config.toml
experts_per_token = 2
d_shared_expert = 0
moe_layers = [0, 1, 2, 3, 4, 5, 6, 7, 8, 9, 10, 11]
normalize_top_k = true
routed_scale = 1.0
norm = "rmsnorm"
norm_eps = 1e-06
tie_word_embeddings = "early"
optimizer = "muon"
learning_rate = 0.00359
beta1 = 0.95
Below are experts of layer 4 (counted from 0) of a mixture-of-experts language model. Rows are named router (the router's row for the expert), gate (a neuron's input weights, with its number), up (a neuron's input weights, with its number) and show model dimensions 0-95. Each number is 500 + 25 x the weight over its row's rms, rounded and kept within 0 to 999. Numbers have three digits each.
After each expert's rows: "gets" lists some tokens that make up at least twice as much of what it gets as of all text. This comes from a sample of Wikipedia text that the model never trained on. Tokens count by the router's weight.

# expert 1
router:519484518476486511487460493502477499494502518518507481436539496488529530541499515546560547500515513492524471505545508491516506530462522489501513525477491503470490481504479539528544502506464534476463493498535485504503511483498443513505502437506519510517464482503485518501500481572481501510
gate7:507517530503495483541497522526467488470532490514433505453502501539519489538484484510512500499479504510514478486521471505461500476442503461515476501482478509481502534482513511491481514527468504488508512442492501491469539511550529528478535494469502504511484480445483495500573517482512464515
up7:510500556503487487513479518474488513523514486544456481496511515453487512515525524533434490481494478555514461479519534504527486509431495495508510489517474522491480490487513479505511525513467477528503487519472530472454537492458487506502536524482499495531515529462493492510480531474480462467
gate8:540516529520480525504483513516529467462474466505484480526551455486523468518533509469503528526469539500535527504501497487518520483508558495537486561511479502502485469473469476482483496536493533525484514528448520505529479494461487487469481500510525525469496493506511509495514479561520493499
up8:472506525487471439487534490494488506460487451530479505479512497536488500496469476508517480495507487522508517529493531503504514456497474501463492504506527481516543514492538473473502509500450520512558529510481456485492485469533564496528487440509491505478498479488518540504448523491466497503
gate9:490499517503499503499480481552501519483459502521518440449519492492555462541461477499476531519453524479486493522542455503485523491498495481507470479492494460518474479456475504524450506529545535485503473500508518472504494485509523511489470524535512475465504474484507532493466510520486521518
up9:485558496465474489548476518499538536457551490554492491487460486488516497486457505507494509521504532505536493483475498503494488508535511456525500496513498496510518508545501517505522514468513471525476514499523477501512500503495493562488482478474507470482462513548467486487434478474496471536
gate10:572485511506527475517460496475487488477497511500529506476516489461542496539500480508493506509485512508554460479508501495534519492486484474499502496498503515489473482506526512512570523515479481523495468446519527480505477511449508514520474510503497543503525488486512465470505498594521503500
up10:549548485486459472519473492469533533448496488496487494478509543465502510503481479509532498503534497528478491475503476499489501506539528506526525530540557488502505491501533517481510480522530506547510506475532499529481525468471463498554448517515527487491514518539531504523517509465476514512
gate11:494464465547508475524508507526493480487520534500498525486504510526523528529447505509515520488524521498499488550527469491478466492473487476504512496510523528487454471531514534483499479507518506474470510528487497424478514517542521452508485490495514523506436510516467532492499471473505485557
up11:478521507464504489528485463440506540485488502519487466487497517500474498523539520530537492475522481477474515471486527522492466527473494504479508514487540480483539504507517506532457449505455514503512520524499523504513535524503488485513497495517506516533519499544468539490474549445453492547
gate12:488513528530469488528491466504503511521508542473507502442511482493497530533487472508511527455546509504496465480517513480517504466491497546472460532482499497526469501545479525509498469504497520450485507505548449512468448515543504499506468463486501460489478495479512503540496490480479478542
up12:501508524521489479473471516474489507468508488498505460479526510546481524500497457527474518518462490498536498491512471501485514500459490511493504504496485423495487490478512517514505549535525502490536532426469508497518488476463458484457515497523501507496541462535489521520459505477465476533
gate13:492495521500500472499502486528485502449529487520505491449528517476456528562476501507473515491526505473507489494486476489455471500496517460499518537460531511494512466482560505517562528488521492500500453509469460496543552534501494518512476537503487482515488466504502532515504475466505507500
up13:494510466504534527478510498502526511491463499515503544485491466477495512475538534489500462501499495501487490449473544472496528486523481516492492483508503481508468583461534521440493506483500480521503489493465518489485486484521524501493516448541504479477526499453558501504495477471509447503
gate14:515497484532493501546480476508457504512507499478514469485568490515501488517503488488478524502525545521568452491502488509558502453492471471492500474482463492476482469483473506519525529519485482503536499524525482474526489524449541534503498494481516488553510503502473486496492515554476492488
up14:472494521538500537490544518476485526493461471544530506561515530504503514510489456515483482526445505513474528472499491493483489516491473483444502474511481503502490491468518460475476532477547490548479511515494492495477509502465504516513522495467485515507486511470531505466477481553535457515
gets: " of", " in", " to", " for", " the", " by"

# expert 15
router:506481494507513485506477496502509490483483454529497477450516468494468498519496514544498520470510509504505531507532454479553473543445455518518498509518462495459455518508486524504508521500454495501453531519522482542521523487480506528516513472496527511535458468496502538524511472545487496481
gate8:472507521481472518528493467483524515497501473475504476465482496492521472545493513519471512462467485535516532519551487522490528457464483471467523457482507497487468509573527473497496481523504528480515536509514484521525505471519542507440465482468507497496502477498506545498484515537480511522
up8:473513492516476528488498510467513525485509487531472484536459463514495503474450470518549483509468522493551489464519505482484506484512540510532524506522491498505521509439509493508463512471496512558522534495517493474507473519479458551513513513510468504488495523557512490476513515457530460505
gate9:483494519488499525529486502513521516505506523500549486493560473521499496539511500493545503502505545517519498528535475441539501510491462479474479526524481524490515495505442455482496473489501467486467506503475483500529450495471489527530492540487500486458477535548465504493500516546507534518
up9:476470533481502541488464473532512514507475487515508491508508502449484504485487502501472494506507526476490516515479537503513472547514487500514528479503425524438509515512491443505515437481507502499498520510505478472498458518531520545487477518512482482489528509560488525463484484499549477496
gate10:536477494518517456508524504479534489498475536527532527470531531528466465485523494534482465514485479470505466501483446494526529478514498436483509532521515484460507505517473535490489536502493503469480475504506475491498500520541501527510497471516516564522491502457495520447485532527503520494
up10:526498528486470519500518514537527508531503494506497516480490467511508496472500502521490502505484485516558521511564481490528544482523472464499486520454517486485497515523482537553482513497518510485527530482550518498520471523513467513484445437478551508533494487502520531483516459493499542478
gate11:477472472560499486496491500562514468499503515490470505447509499477498460518455510495524511483486508477470486505535500484569487485506502506501504519487466505495480516530522538536433528538474464466478515515490512500514518481522481511502487477482485485494490522464532505478515461464537538476
up11:499503485505500513498540509457504494453498484482479520514493526487482508478558493478505504472501529527505500522448528513459475521492553540532487483508521471526495511470514470531519497471534540528524481478504448524515497508443500491510549501481457518462522490501506526501467497462496460535
gate12:495508459536503518501511505535489514520476522548521493429487487495507512503497472512539523498540508519498532541524506496464445491496508508529508509486520542505453479516525469487456482504532521451459487524488514504533497546523479524551457502493473518490476487502538506541482499504511514521
up12:471525510513546510498488524473486485508534476500468536515510480456476494501470483526530508516483493483539463500459461513486503516456468445492499473501483487527534529472517506475539490540475513429471506502492504520502503547506536513491519489498498516489525477506515492542539490477457459473
gate13:472486519485512499451527477498499516496498491523518511478502527499481520536518532539456511499482494493465513505508454484467484477509472487491480518527461492492505517499525521488548528520458468473485508513445481536496505484550539507506495465487520516524477461459503485457475549543501522447
up13:512555529511500525494511454498483503542504501488520502539516486498567506513507492488501460493535512506518544457520506526481479544506512496513476490494531452473500493482526466480481456535540492549528495532516497482477501504496487502488523477513460462489490521502547491486506486513569496466
gate14:526503451496521527509513451494480490499512502506480487453497495530433487545515516449489498500516517498481503515452465536503536493477477505495530493495445508463479531450516509516514496487462487497490470478489478491494504536460525525551496494501467486449491484474506472494527495512543507534
up14:444518517512523509476465520441517515546494519484491491525457496484489528542504469463519511475533521457520532503502528511488469523520459494505482482487474490478498493493519507552426464483506508449484490470468513513496496492508528459465497523468516508474494511467484469512478507522506513504
gate15:485520505510528482491472498489512541497461510482480478430476519480473493576490506510519509477483526477485508533497483539491530493467474451514523475530479509501504502508464489484509512495522499522518519519521479524474455512486500502510494539511513510468461494466522548466485513467436466530
up15:507489523514499527517441557499558556488516557500530501498513496453481568439528481480514510531496513542494528497484518485503492489506518522491508507519507485493490507505472504501510473476479523498446464501508478546486497493515507485488494479536521469483516489534502500534480521513503481548
gets: " |", ")", ";", "\"", " L", " H"

# expert 4
router:513515497509498515484491481479485507489518458481516451475483477458515455527521533524540521492500493497529504532492518493534499510466496501502539479526499464476496517520519544521502513511494477433471476518489475507500517481493444497540517492485548531481496478452526516543459449544512492494
gate12:470499494525520500470438487507507530473532488519463466430499490486514513519521512494516558523543470526503497497513510467500478476546520473527526476488505552480510528481468537480449516511509487490498488487490506501487513504508451498531502501496501511469553508478504473485439495466488496500
up12:502474502501511499452507513518485460464491487533501512486524515510470538509501478533516528485503468442502491490500497515507485568443522481504498526471526462523542492514523511507495484505471536542508492534499501514500521522504495450451474457498500481493516500529542465532489513503442528477
gate13:490493514510503500462542491511466521504520517465499477511518514486500514557507527528520520494521488529534526533472517478441488477489506448493500483503493478531473536552516492555513504495521499519495485492454487497567497474508524483530539468510537516506522514494562489485498462510482486520
up13:466520526486485464473545519481528458529577448552510484542504482490491502486493493488487475507455499474467502471506527504460484500505503500502513502510519484465493489539511554510509505510527475531511529506502516513491554496492522546455502506477492532505527487486466518451486472491495486514
gate14:509533541490485528541528510472457494564530475473476464462487511535493487566514521542512536510503548464522444511495470492553518504476503476526518488492479496491475527500503506466494476498533496530531506499460514498519506513463495502513509515502530478463510511506482477503494508529480494530
up14:478517511485455469498506515490472471517474479483519512512489501483495501508485486491502481506504500514488476481505468488524496509510508472509555529510498564494496527493496547532494540525522496547488529506482520469491523490519519478449506484479512513432554459500521499503467470533442554539
gate15:495535531572523514474499488466507517431482530478551486480494554494494495546529515512528490456521488502505441516467514540512499470493505499495488492493495467505508474513527484503514513509494451516501497502470493578521513520499470488477498504500494464525499487490488505522529486475519524471
up15:545514522516499528470473502475474511527494522498471529494517531459479511526462493496469523527465517555497485466501525515512519541538534476490466489511489515453517519474462442537467507543477501503507485528487537469516471514486491548503470484524497499514456502528480476492504509534499508525
gate16:484477531491526501509508482478534465509547517510529482511513502475519505530506505537493509483544508507479471491485469497535461520494454501508495489496501484494544502530455530516536475455482490533501446447490532479531457474483475520538513466499479498445523467517487534546485488494505485488
up16:463515535507497525453473512500523500503518501500493461469518481504486545528493500559518473465504536517481478473527527507506455470504537467485501516448507461507484528531546497521517473493500497480463452476442515511496472483492493519495481516566491494496514517483533518485501533505518468506
gate17:489473466502504550532482475482466541500496521482517486482493483482475456521503525509492487452462481539478533537483523461470540530538511456494531498543509437502511490480523451526531519486495507492508518513507483522515523461477526486491463512484499506467465511491504539523485473499513525475
up17:514513457490492501459474523439450510503452519496519483508500504489534460514519500484513452529504493508490520524489502524517458495529520486513520487536488472486542544465528447524530460479485482475467484513526484536508503500521520522511559491516464486535487512477520515494481498533517485467
gate18:484490477484509535497471517480477502482496464446501481488512489500469453475517479516465540539549536533489469532480485464483549461491486486500515504516498525458523522466463454519507524532473476524499487528484487458506518513540545534501466508525493517507473495504515513516491495524461500527
up18:501538504505510559525483504528507457499520474502538476478508476511444468526498462544484508501553533486495492518481518496505551457469477497500457518482484480501523513503481499495510506449488482516503509503483519477496502484562493523493475538545537521499497464513480490477472457495459499532
gate19:498496525453485461501496452485513488469530482496500447519524478515465490540527482508511493537499503525503500481490517522487484510482467545490540484515497431483530476495520523514450519476474495489498461484516497545499532503523484485567520520520513524480466468555489507492506496511477474523
up19:500487467534475479526482516538465510533523508493498534480467493448490541497497540474505528527511516520476541461465456515483500492486487502539455522464461479555479469502520552505483486510497487453469521530500461487512536489526497508452504495485519494487507499511518478487494498452493487489
gets: ".", "\n", " |\n", ".\n\n", "\n\n", "es"

# expert 12
router:516475499497496523467479561495553530507497549509498457470497477477521493531504518517508519463548538459541501482524504502523503508464541533512551520541500514469500493498504533528497531516447505497473523460518460513509525471487476515517529477486533497492501476490484519484497456514495489486
gate28:507431541473530491487532522462487487469475521486498522502491524491467448504472497507464481516499520496482504492505517510507489469485505507490525543499521448498506504536476534512483495497502452516494487446499465494506479469514445457469513458539560518473518518502498524523485501542500507497
up28:490501517458456518511524522487483531504527501477482485446506517531524475515506497472484528468516498477489476487528540484507481448553511483487469504489501484480468474472536480467514470498461497526509487547515519500497494492537478484511512484458465481512505492525450511515468516452535456544
gate29:499492513522525504501505471502489493572508548456579482511479471527488505506510492491506498558504555487525529489545473482502464507522488473474494535486483487527515515487459504494507474497484514515501459505507464533505518447508493519539509497502553484508524485505489539490503470479493504539
up29:515485483484525527486499508537466445434502517502509520521509490479532509533538519502550422530485518489516510546518476486559508517489483505513508489492448495538477520535479506518476485518463529462510529492509471511519490459529497489502511463509492490489527522466493504508479517522475499504
gate30:474483553530488480492484476509467517525519516523497497502522537461445469512530512475534483505478505507534489496496472507503529527502489502498520525459503500521514502541488460532489546503517528543481514498503479530532478449481544518513559492510472496497471563497537513521529499496529512474
up30:545504475464470482520497504492494529516492470508473498489500516514521490484516570510486517515463492498495484504555488492471505518499506542456506529500467482461499524497496483527485497503501521543495484488559499472494535504482515516540519456508430545459504485491509500533436511476520489496
gate31:466459471514536495501530529514526495525527548456522468513468485479455472530500523511482502528535544523487444481486488509489500529493521510474528533489514481510515536527493503523501508528460494476497497494477473574496490500531472471511498467517508477474534539484502488464512521498466493527
up31:474501464490536493506537537501504473492541538459497471488442504513486491518516471539540517500535509530481490522472486528530502470481521517457518533490510479518552530560469497519488501492509496479497524516505480544517503472515503524479515525515552477490527542485489515474480537488492467522
gate32:503457527473515528497523458509472520486482554499493466512544517494505482477512461500485491483498490497482542523522507450522452501503542461520528445501484504484570487547471477485549497528537498462501528496551483514486510514520493521467463495525514518480500495486497510496485512520497503510
up32:484482502488545500493514564490520475502534509500515485501486474526455503513482541517511471480525509465468507491500490514517435497459470503480513484523485520462582499495502516521484485490485451457491499478497503446535444489501517509510486521528491515479507504491438503488489475501514501476
gate33:483492464514517516495485489506514465536474500466444465533486522495465467499518459515515510541492501511487467524534490477470526484490495497511576510485505482513506452541506505509494464520510459555489524457542475511504494492482523518514508446467518481502475496518516506472489514545518521496
up33:492479485503498482518511498475509502522537453504521528524461534490503511511536464492497520445480484471518439499506497503451532484509524529481489469478520501477515532464515532545464504440530518508455465474464479500486529500497494487502520456471477488501483480476491512456545481516485496492
gate34:511491532490496479474461517464524531533465473514555463459480523545475468528473507511460502492479525496512460459478488472467495516507486466506552471443477516497455462483490511452479508504477494482514449499505524504469515465507491501513493490504528489489484533517503509473485497508493508462
up34:521504494493497495500535483467447482468526477487473478517488483465499484543538446459520506491512521530497521496475491524504517447540510521498469551496532505493507530502531494521540512478516489542510472521496497517543501535480472524497486452470432486520471509497517496525519476483492464503
gate35:486509494498484456507484521473537502538503507528498514513477503495573458527501505560519525514527520519502487511518483528480445504554487525503539468480512454515514495443477492496492525537472510500497498525481495570466495503516481514494497471547485514483471500496470496504478507525534503512
up35:487503491524490472493471496493501501477449477547480505519491483499531518498508536511503474509524552517452487529482464533491484440503490556452494526512455496528503471533500504520545514498483527490507492506483537506518505475494478498529538487516530483484520527550476499514453482541501457515
gets: "1", "0", "2", "9", "3", "4"

# expert 11
router:474442513530512494471502493482534443503478470481491467472499529493510506531487510501525479492514523506524513478511486451525504497486553489498486480543489477506467545487505525532514529511456499486480530482518450500490525439480492518522518460489555465528496485504471494504518486537499457494
gate12:498504486511485468532493471498475444502474503500504487497482521489511501548483459506485497517524511545525554478563499498500523459522507524496507467524477498523475493472493523515507527499554511471509526482497466459498464520468488510473477450493542463499485469517502539473541495520462467511
up12:476527496483486528547507491494520512487469498500482462477503535535509502462507447504510532539466526475530504507505511519496519531454500480506493501477502486545499499485542479469513503545495471499513523486455481482556534507514532461513489457472554543523518458499494510492493512490458512474
gate13:431488502513471497474491500534501554465544493481466492465508474493497496514517531449512513502487526499486504454483487515488510471492508466497514512524512528476478527483525513487532518518519514484493504518475489480511490398533518493527506458469516471507532502493508519485519525477512463463
up13:532497477477512500504508536503527487481489498507525503502480496504530490546497490489481478540475473480504474464459542500475486552511482529491487463506543510487503553461533500497520530535530547493532443481532526487496515522489551502487518470473523504475530446474548491498494513520489487518
gate14:531508492502525526523508484505526488484513471487491464509534466457498523544516489497526487490499545503518432494557511502518465454517490459480494546480475510477466505495445520524508530495489527529505486507507495464483517466464490541495534482485500514502503524507477477482503487452501440513
up14:491468493560453511483539510473480480518474517503487497439501486526510517481496505532460481498471498528525512531515458530516513514511515518545499513518520526540480510502480449526496481524534540490527498487478514444482504491479482501505498487439528529461521504461503501516493509488500485443
gate15:486506459566555496485444472515510457456496491480525515502532528527502519536522499504510510458528530499513507448487501531474510499519525491557504486522524517511511501496452455549499496535528500478504523519497465506488523514465509504520478481480498489504507480497452511511537491493481505464
up15:481513522502484510516491500512490465467521494508485506453510513568484521517429467462550492465486477500496510485528490518481470496525507509511488547492534507488517496505490504543492524519510510527510512574495488521499461494503489456475541518504526524522535473512466501517518512497475482560
gate16:465497524501560501477496463531491460494510498512525456523500527501513490569502491497495493465496546520497499499503491465545541488516521512499482497515473511509473457515493507480512538519522457510479501475532509516474470465492487528515499479486476497529503520497462520473579478496493444518
up16:484456481474512567468496471483514524528516502536516467517502499528529521495479500486545474473507522514463520522496474528546523465518497490509528531493490533552510494526520505534515512515483512517468512507499496478497446501491506456510510487498450480548539504463492492526534490516503535455
gate17:515476489532500517531494523491485497488508521490516521501480517500516497527482534505530545482488518495549496529504525468460502468488524507512459502521493510542503512485421484515493477473523504487461508414500454502516505453504543471498486489522517495516523539529500526496514453522510527472
up17:520546453582457504470514454507494524497496495486518449504494519501499462541466503496501496505489485480499542489506495502493539486531549517489526488500517471480518525528513495480472494501540525459497491444505531499493480500523497494533498479547479517537481522499503529464496480541527482483
gate18:537475516503533512510466517463513494481514442519523487544505516503526463511544494503508504547542531476527480502486488495506520505502495494470475494512491496520533549472473473515485496488488476515488499526504485512484482487489491548556472539443522543497496509497501563556502532479476491493
up18:503532525531531492469497542490490520452466481481479492480484488503481520526494472517507523495516488469535505516547479495494515504539541526480453515478532483515545502457495457486492476542527493485521458505489493474482509480526548507528549493528504519513509513501521514528440450518518517505
gate19:511520523528493530470486484489532442509471510465516521501483489507490446561539519529507535543498533489517472499516482498478509485498533504503508466536498475523495518498511551480478507522485494536469530506496480545420512504518486514520484471478510491482512485519474517468459504483501500542
up19:441501504490513491525457489467527510493554461502502516512501491491502550489495496515449479530529525503496513509458474457470477486477509475531504485528495513525468450515517517495510493482492514514474499527536501487485527477493477514481501519452509532517452470551521478521467460482461494537
gets: " and", " was", " is", "ic", "1", " were"

# expert 2
router:478491498493538509484497498487487497497478490501513509453529472477501470578488499554511484466508468469459543498503500475521519546500484528501514496498479524457507531499485494529548507512496474496472495485515425500525508455501490520502522493472509497491524472464462527502492485535498440521
gate24:523491495480491472498490473460487504515463509482494509488466512494528502526482476531501477497503492536487479535482522531493466535514537526528536509509455499520479514463512505488559452471456496460516510488471507529501470525522499473553555481488476530504516490518531483557506504502552482495
up24:486448521488480483503506481515504457516527460474481499536475534449505515487503456505489523521541471510506525495469507525484474490516510492499479475522486476488512525461523530568486511517463530485519492477445488495503492512508512504521480513489490512454543512467520536476524525487500435534
gate25:486489501455532535477473478516491477514468494519492506485503522486497472547528478509553499506477525522537483480494508504496470512508484500478551510484486512497509524525485548480513456526502484489539491512500519547535443469515484437532527506447516452475496465480468475502503480498501521479
up25:478512486504494467539456519473475494507503504491489531490501542479483472540489514532520560497473502515532524521457442485509496498497509509488518503494529526486509478482476512415491495470513500477486481530493492491542510477492517491509537551484465518503507465494486510514516517467501574483
gate26:492483520484540473485524515541482523510522506501527477563506504468501499520474547518516528466504491487493502468472491468480484485497453487471519532461489491499477474483487494452521483528546489519488479509525469500477490516570510519519468486538449515437490511489486519515459481514501492510
up26:522452467542445515507484500484514459528487511485504474512480493492462494500520530507498531519462472465485511495527540517498508526547534511537494504458464514524557466540523537496485523486515521504489492481498497489501527500499509463518516548487529494493539462493503473498538543469481523477
gate27:518536492544536540572481548472473494532506488487508516477509498488466483513507474526477540496484532498489493485474506487528507470517455471486495474515488521471487518450517494505513507505532485481486502504502455470474461513470544543501532499506472517471531517490480500529480525546521465524
up27:472485520478524538546456467522535512479469495505518508495509518503531525514491508486542495543528513508527525468482477512460514495512516487484523511485492503479473525514483540535527519511474491507505492535526554552524465494521481510473533501455487454478559491478514510501438489517511494520
gate28:463574479558486474499482462469490520451474497535483498506485519499467497529502478484482478515508504515538517486514525468504534467495530506495520529488491531489495500491493481495509498463484483490452506502474440473543483508469474513479531500478494521434472468484517494532495482513502505459
up28:553467528507445453494506496476480520498496526500499503482535518492512515444500510489482536496493527494486529497529506481527502522539516496499503474493505504538451460481518499527498524519498524509525465484529537501491529513561491455482505460509535549563522486514528522475481518520520495497
gate29:474494523459520503499527475505508505487454528554527493472524516497527514525502499526512482527453495473525444510511525481499503453503458478512484546523536529515495475499473486470501475521502503489482515464518495534535502527514515520513494431462459491510532466532536534485490498498528476485
up29:467493506493502489524503505523486498466501451527523539489511510453513531530481508434535473449496557514524502483528516478472492467519509502471499461464459492503534489491489519487447519467471483517471479536528518506459515515494493518512518510481490486490499460511541524460462517493509494525
gate30:514509485480489506477522484500463510506511530534463497506553506530500508522498492530488468499467510507474509486499514447504519514487500521471514475491518512456494524479450488508517470500542527463463518524520531545542489471516518563504526526454503542467486528527508467486535486512541482469
up30:495499469506470463503467493517487467498508467491478505510528519514473468477486465465518454538518544498512522492447506462442475515481499499492495502484487478508518492507521507517485519482518441518465553526491486493473486532551510510526529447465513546510499528492452483475487523497496508520
gate31:480462501499499516530512508502502515483505510466541537474488535500489470538521509552477490476490552483500494581480525487509494537503509527532475502507447456517477509482485497530491466534483511500487505476446486504510510477558550463494481502490546496511499499511480493522481504513499483544
up31:431516490470509455509496508507504534478525510481479487479552516498529521547505509545519489453553496485497504555511480482492501474519525500482480544473475489527534468502420519464541511517501485507501493500489456503516450512488493489509500526476485522495523525507526516500509494503498481484
gets: " the", "|", "-", " a", " The", "=="

# expert 8
router:494520529501552498484496483509497476509505523497487476463500485479500474495487549585491531469491562494520516524499509495543529469471487511501500455514506525451510512474490527549516527518483547488455546528497473518498521500467483524512519484503551500520487499514502506478498507520525532511
gate13:459522486497493458456529463517503509497548511501519475473529470508487499484487508546474546508509525502515515513480491476506500521506497511509526496500478484484508489450516483513528495490510493501493482527499486508552466496481479439554497482483492480441527520522510509482459533523501443433
up13:527508466474507519500536520470527460522530500527554534483440484469489520536510521490472525458506499505510511502518516472468483494489521528504494530496524496453493501436531487486492454495504487510554474489529504488467548501550516477500539491519516509500512524493522476488484507479514543478
gate14:506497533462553513525538524480485471530538483484477452490504486498503501534522522524491511497515488491496470502522514510558486496511542464468519483489479537464526478528500470495477519525470492505491459480518464466523471534460472480530516509506539485543476558460491493484507514475504518509
up14:459517531515493449513476524512501509532485554531523491538497514527469484430515516479474490512476476548469517525486468503507463500514475481496441514528479465438490531495520481553507505515479539520506497505483509527470522490548522507502502501509499492479505485496503486504453500500491480470
gate15:547459496538488491544475456514497482460466485494502525472494521487494492542524541540498524497485512451524495523491510558513516478507537488517506465513523489523504489497496515488513483467491516480492514517505498513507559529445497476515505502493555538520500510548509530497523482460551491492
up15:517495482520473489502460489448548498491500516465489531506476533511517537503494512513503533529493557542539472474514469480528502516479498503495500503534516526479503523470463498508491522530499470487471502526485472516503492512483485452516513486525507546540491488575475530497511515454552481517
gate16:507500483483548502451489474531448485501523487540535504477530513465516504502485462513462496489512524481506527504498500580504538494520481496501476474492523534479514459530525481488561520493517481549495499515497493483462514512505470483533476505466482521478473499522475551484477493536482507515
up16:509495538472505503509476488475487530487526492491543454477519495475476530519524481490503503470509479455493470494526511521489509520520515493525512523521540551543483463459552496533501492489543505461491472504493487434500512476517510486510516498502494497515490519470541462551515487485556467468
gate17:511499441482488543533490490512518520482502503501517536479527465509491526492508485494531531453496516531463510508484482488539469501518469511518484525506457493481495538521448474536563455478438491520487499510507486504513473516501511477538509506503475528482486527532493485516466491520544550506
up17:501503558474473504547518494473536524509480528478517488538514527493504478492531440501489485502520486551517530501481513504508498517538522477569513503526523509457511486514522496496526495509508516507505496467484528525490512464498516491450497508506507512509507466476511500463465490546465449440
gate18:522476553508514515496486503540476518525509517514514514550479495511502445496505474530521557513489500507531504475507507515538547467459517477489479512532534533468534452497486504486552471502523455512486536491486493513510457500495484516515490498479524505511468497491497535462491459534518544487
up18:520528471517471521500476456548476536487496458472480447534507538521506481523515509517487501488508470477490444490490489481527536557470507511489511532516492482496523530490470448500486477484510498514518527498510488541516523486496507529495490461509501520518520559498487475443538463478510489507
gate19:515488507465470478505573491523486496473498498493488509490471507564481493518494526558451512472455515521511522488504488514523508515504461503486504439504496444514464493467462485498518504493477510504493474480490521516517470462534488541524497494490523526496469514465505481442477504515534484510
up19:487498531489544485496522527523453535502512454527503526540482509535480497465544532523505489478499466526490505475495473498476476509430517489470517542489500464517543461455487535524526494527478531482534513562492506514531506505519522479517512505513515499534454489506517514482480509485509484506
gate20:488487520463475473484474492475449496474449488488518515473479518549499494509493513505463471499517530460549490567485504497486536488481505464490541490483498457471489577517509480514452498500512486487496513505529444475500499504532483480522485502470477535489504522501483484501499511503452485496
up20:501466455508512496508507490503527542480497507500490502530528485478525466458485476520540491496467513539474491476483511530582470518488507554472450510518487473507485475500531501491498488497521476517494491496471495517480527516509521513478506487518505528443463477557524511476541464469516486528
gets: ",", " (", ":", "s", ".", " \""

# expert 6
router:484487501525519565480523469503503461462509498508544482476497502457512496549480492555493516477491478470497495471527526503511478498480502507544518493527503503447452500484436505487547545504494540539483516489470464517521483487504511492484475481516504530488500473535501515537510487536519494485
gate24:481479485490491442520468443489483492509455486500466479505448517517529493543524469521519469537501478486471457498461493497456517530541514489508477469475450491485489521452490519490493457511447506491502529523497499485510495482489478478527514479482501499523484491472495475507475509454540493475
up24:509476476498518487524497494549476470503521504505510493488496523521490525503488463492506505563458459523523494481502504516479489479493504476527449509501473475502501502428499489534474508511491456521529524498406511520499516490478489514496509535520531478495532503520491531543469498476533516454
gate25:511472530466487525493521527558527532519465524486482467432555550488544469535495477488506496525481513515541510496497552519462485492506492500499518483472540487498501483478505511483511488554512497531513481522488510550510472470509512486479515534528498468505500483504498509462497518520539509518
up25:531471531522475506510475567459487503513513500518494504523517517441476523532518486480514539541510508528536521530507501525530529495525478518538494507508509475470507474491510473525502497417507502494477458474533464522504546493503487493450496530490489522478534483539495505515525508501505524492
gate26:537468481517520525517500501549518472473518535481504506533500500496497498535474503494502519496512456516491491485484510523496484495454486509483498498515500503489438532546477489476505514512538468522513524506562505527497525414518456478450504518539476526488513508483505482493530467470510540496
up26:508577527450469497486523477520527506526527492520520476514500457492500499496492512525500487515478496461521519495516526546513484491506502492440492525471452525544488454531502473476463499553541547509482480495481462527552530535493508495489513515519471479513519493483508495490491507480497492497
gate27:518539506510475528523536443498466465533475493517451526501485450543535465526484467479482510471527543541517503447503521505512519490527472450471493505482485515537485506471540502498497496467494518522503486519512469493503525526484509531453541524499538528508487519495488500483508507483490514487
up27:521488506467461512474495500512530491516534471468496523512550517504566468501507531486542512486492509464487521490490499544483476506536560524510501511503520518525461515471456539514497503480526486491515507541502493474521492512513469509473518514451494483499532549492433505535493483477514482485
gate28:500549461540516528506505501531482471483515522470523536538502469488516494504515506521462511511482495474532511483487514487488493476430535500494510479481508489462495466452519476482455530458517487490467537546493464495526465502509484518458506492489506508426478529496487525486515482525497506503
up28:503515522473454473504525544522475512501508473492492450475544500533468467507538499520491562533515489513505517491515532463528446491499490477460485517480492516513487477518499518513485491517453457481502519483464508519434519497455482484517471505504531544515531514489472529488479514490520502512
gate29:481531549495555571475503504495489525506503508490516523517519470512491496500523499564473495503492504480501453487527505471499482491526470522464552521485531484509506505523507524510542470513487537504509514519455500505489495467467488457544492529483450462512516504472557500500488486522506475508
up29:477476471488542482488498478514513486490496483521547507525459485446477472508500533416554496457524529490498518489500478499467501491498462509492525490534445490461529501487504499506505484496535508484537491470528516540499488475532491505495518468510505493474488484475478474484460467489509491551
gate30:502498482533496456453547512510475523416553528497462495491514519470519483492517536526476496497476484534518517513478522482540547503556469518481524469487481477506497523524531514498486529547465533501507507510490511529499492480516513499462507498486490518464479540491492489477483468511483504483
up30:539489515476528489467499490478551512497519485511477517508494492505459486507478510491480517513516484468525502489450492503483426496460495542474522505530533474517542495491497503493441496541502500513487542535468490500423532513502508521492543509521495528515528491493473506531464527491481528512
gate31:473500477501499487518540511492531481495523482504473489442477491491545486491526480535482537507520545475524470529478472495520499493481513538477514516493492468469473504451482509539509500534526492521471522486485519521482474522508463454508476508562507536498509515467485508543545529476484540533
up31:517498473489506498466459548549487512502486539503499477502497486475467557523531493487530489512504476536524526488504480544496510467493517499491505525502481510562526433527524494446502466513490512490516445511531481527501496538472479507504498519504487512547524479527500459477472512503524503472
gets: " P", " S", " R", " B", " C", " L"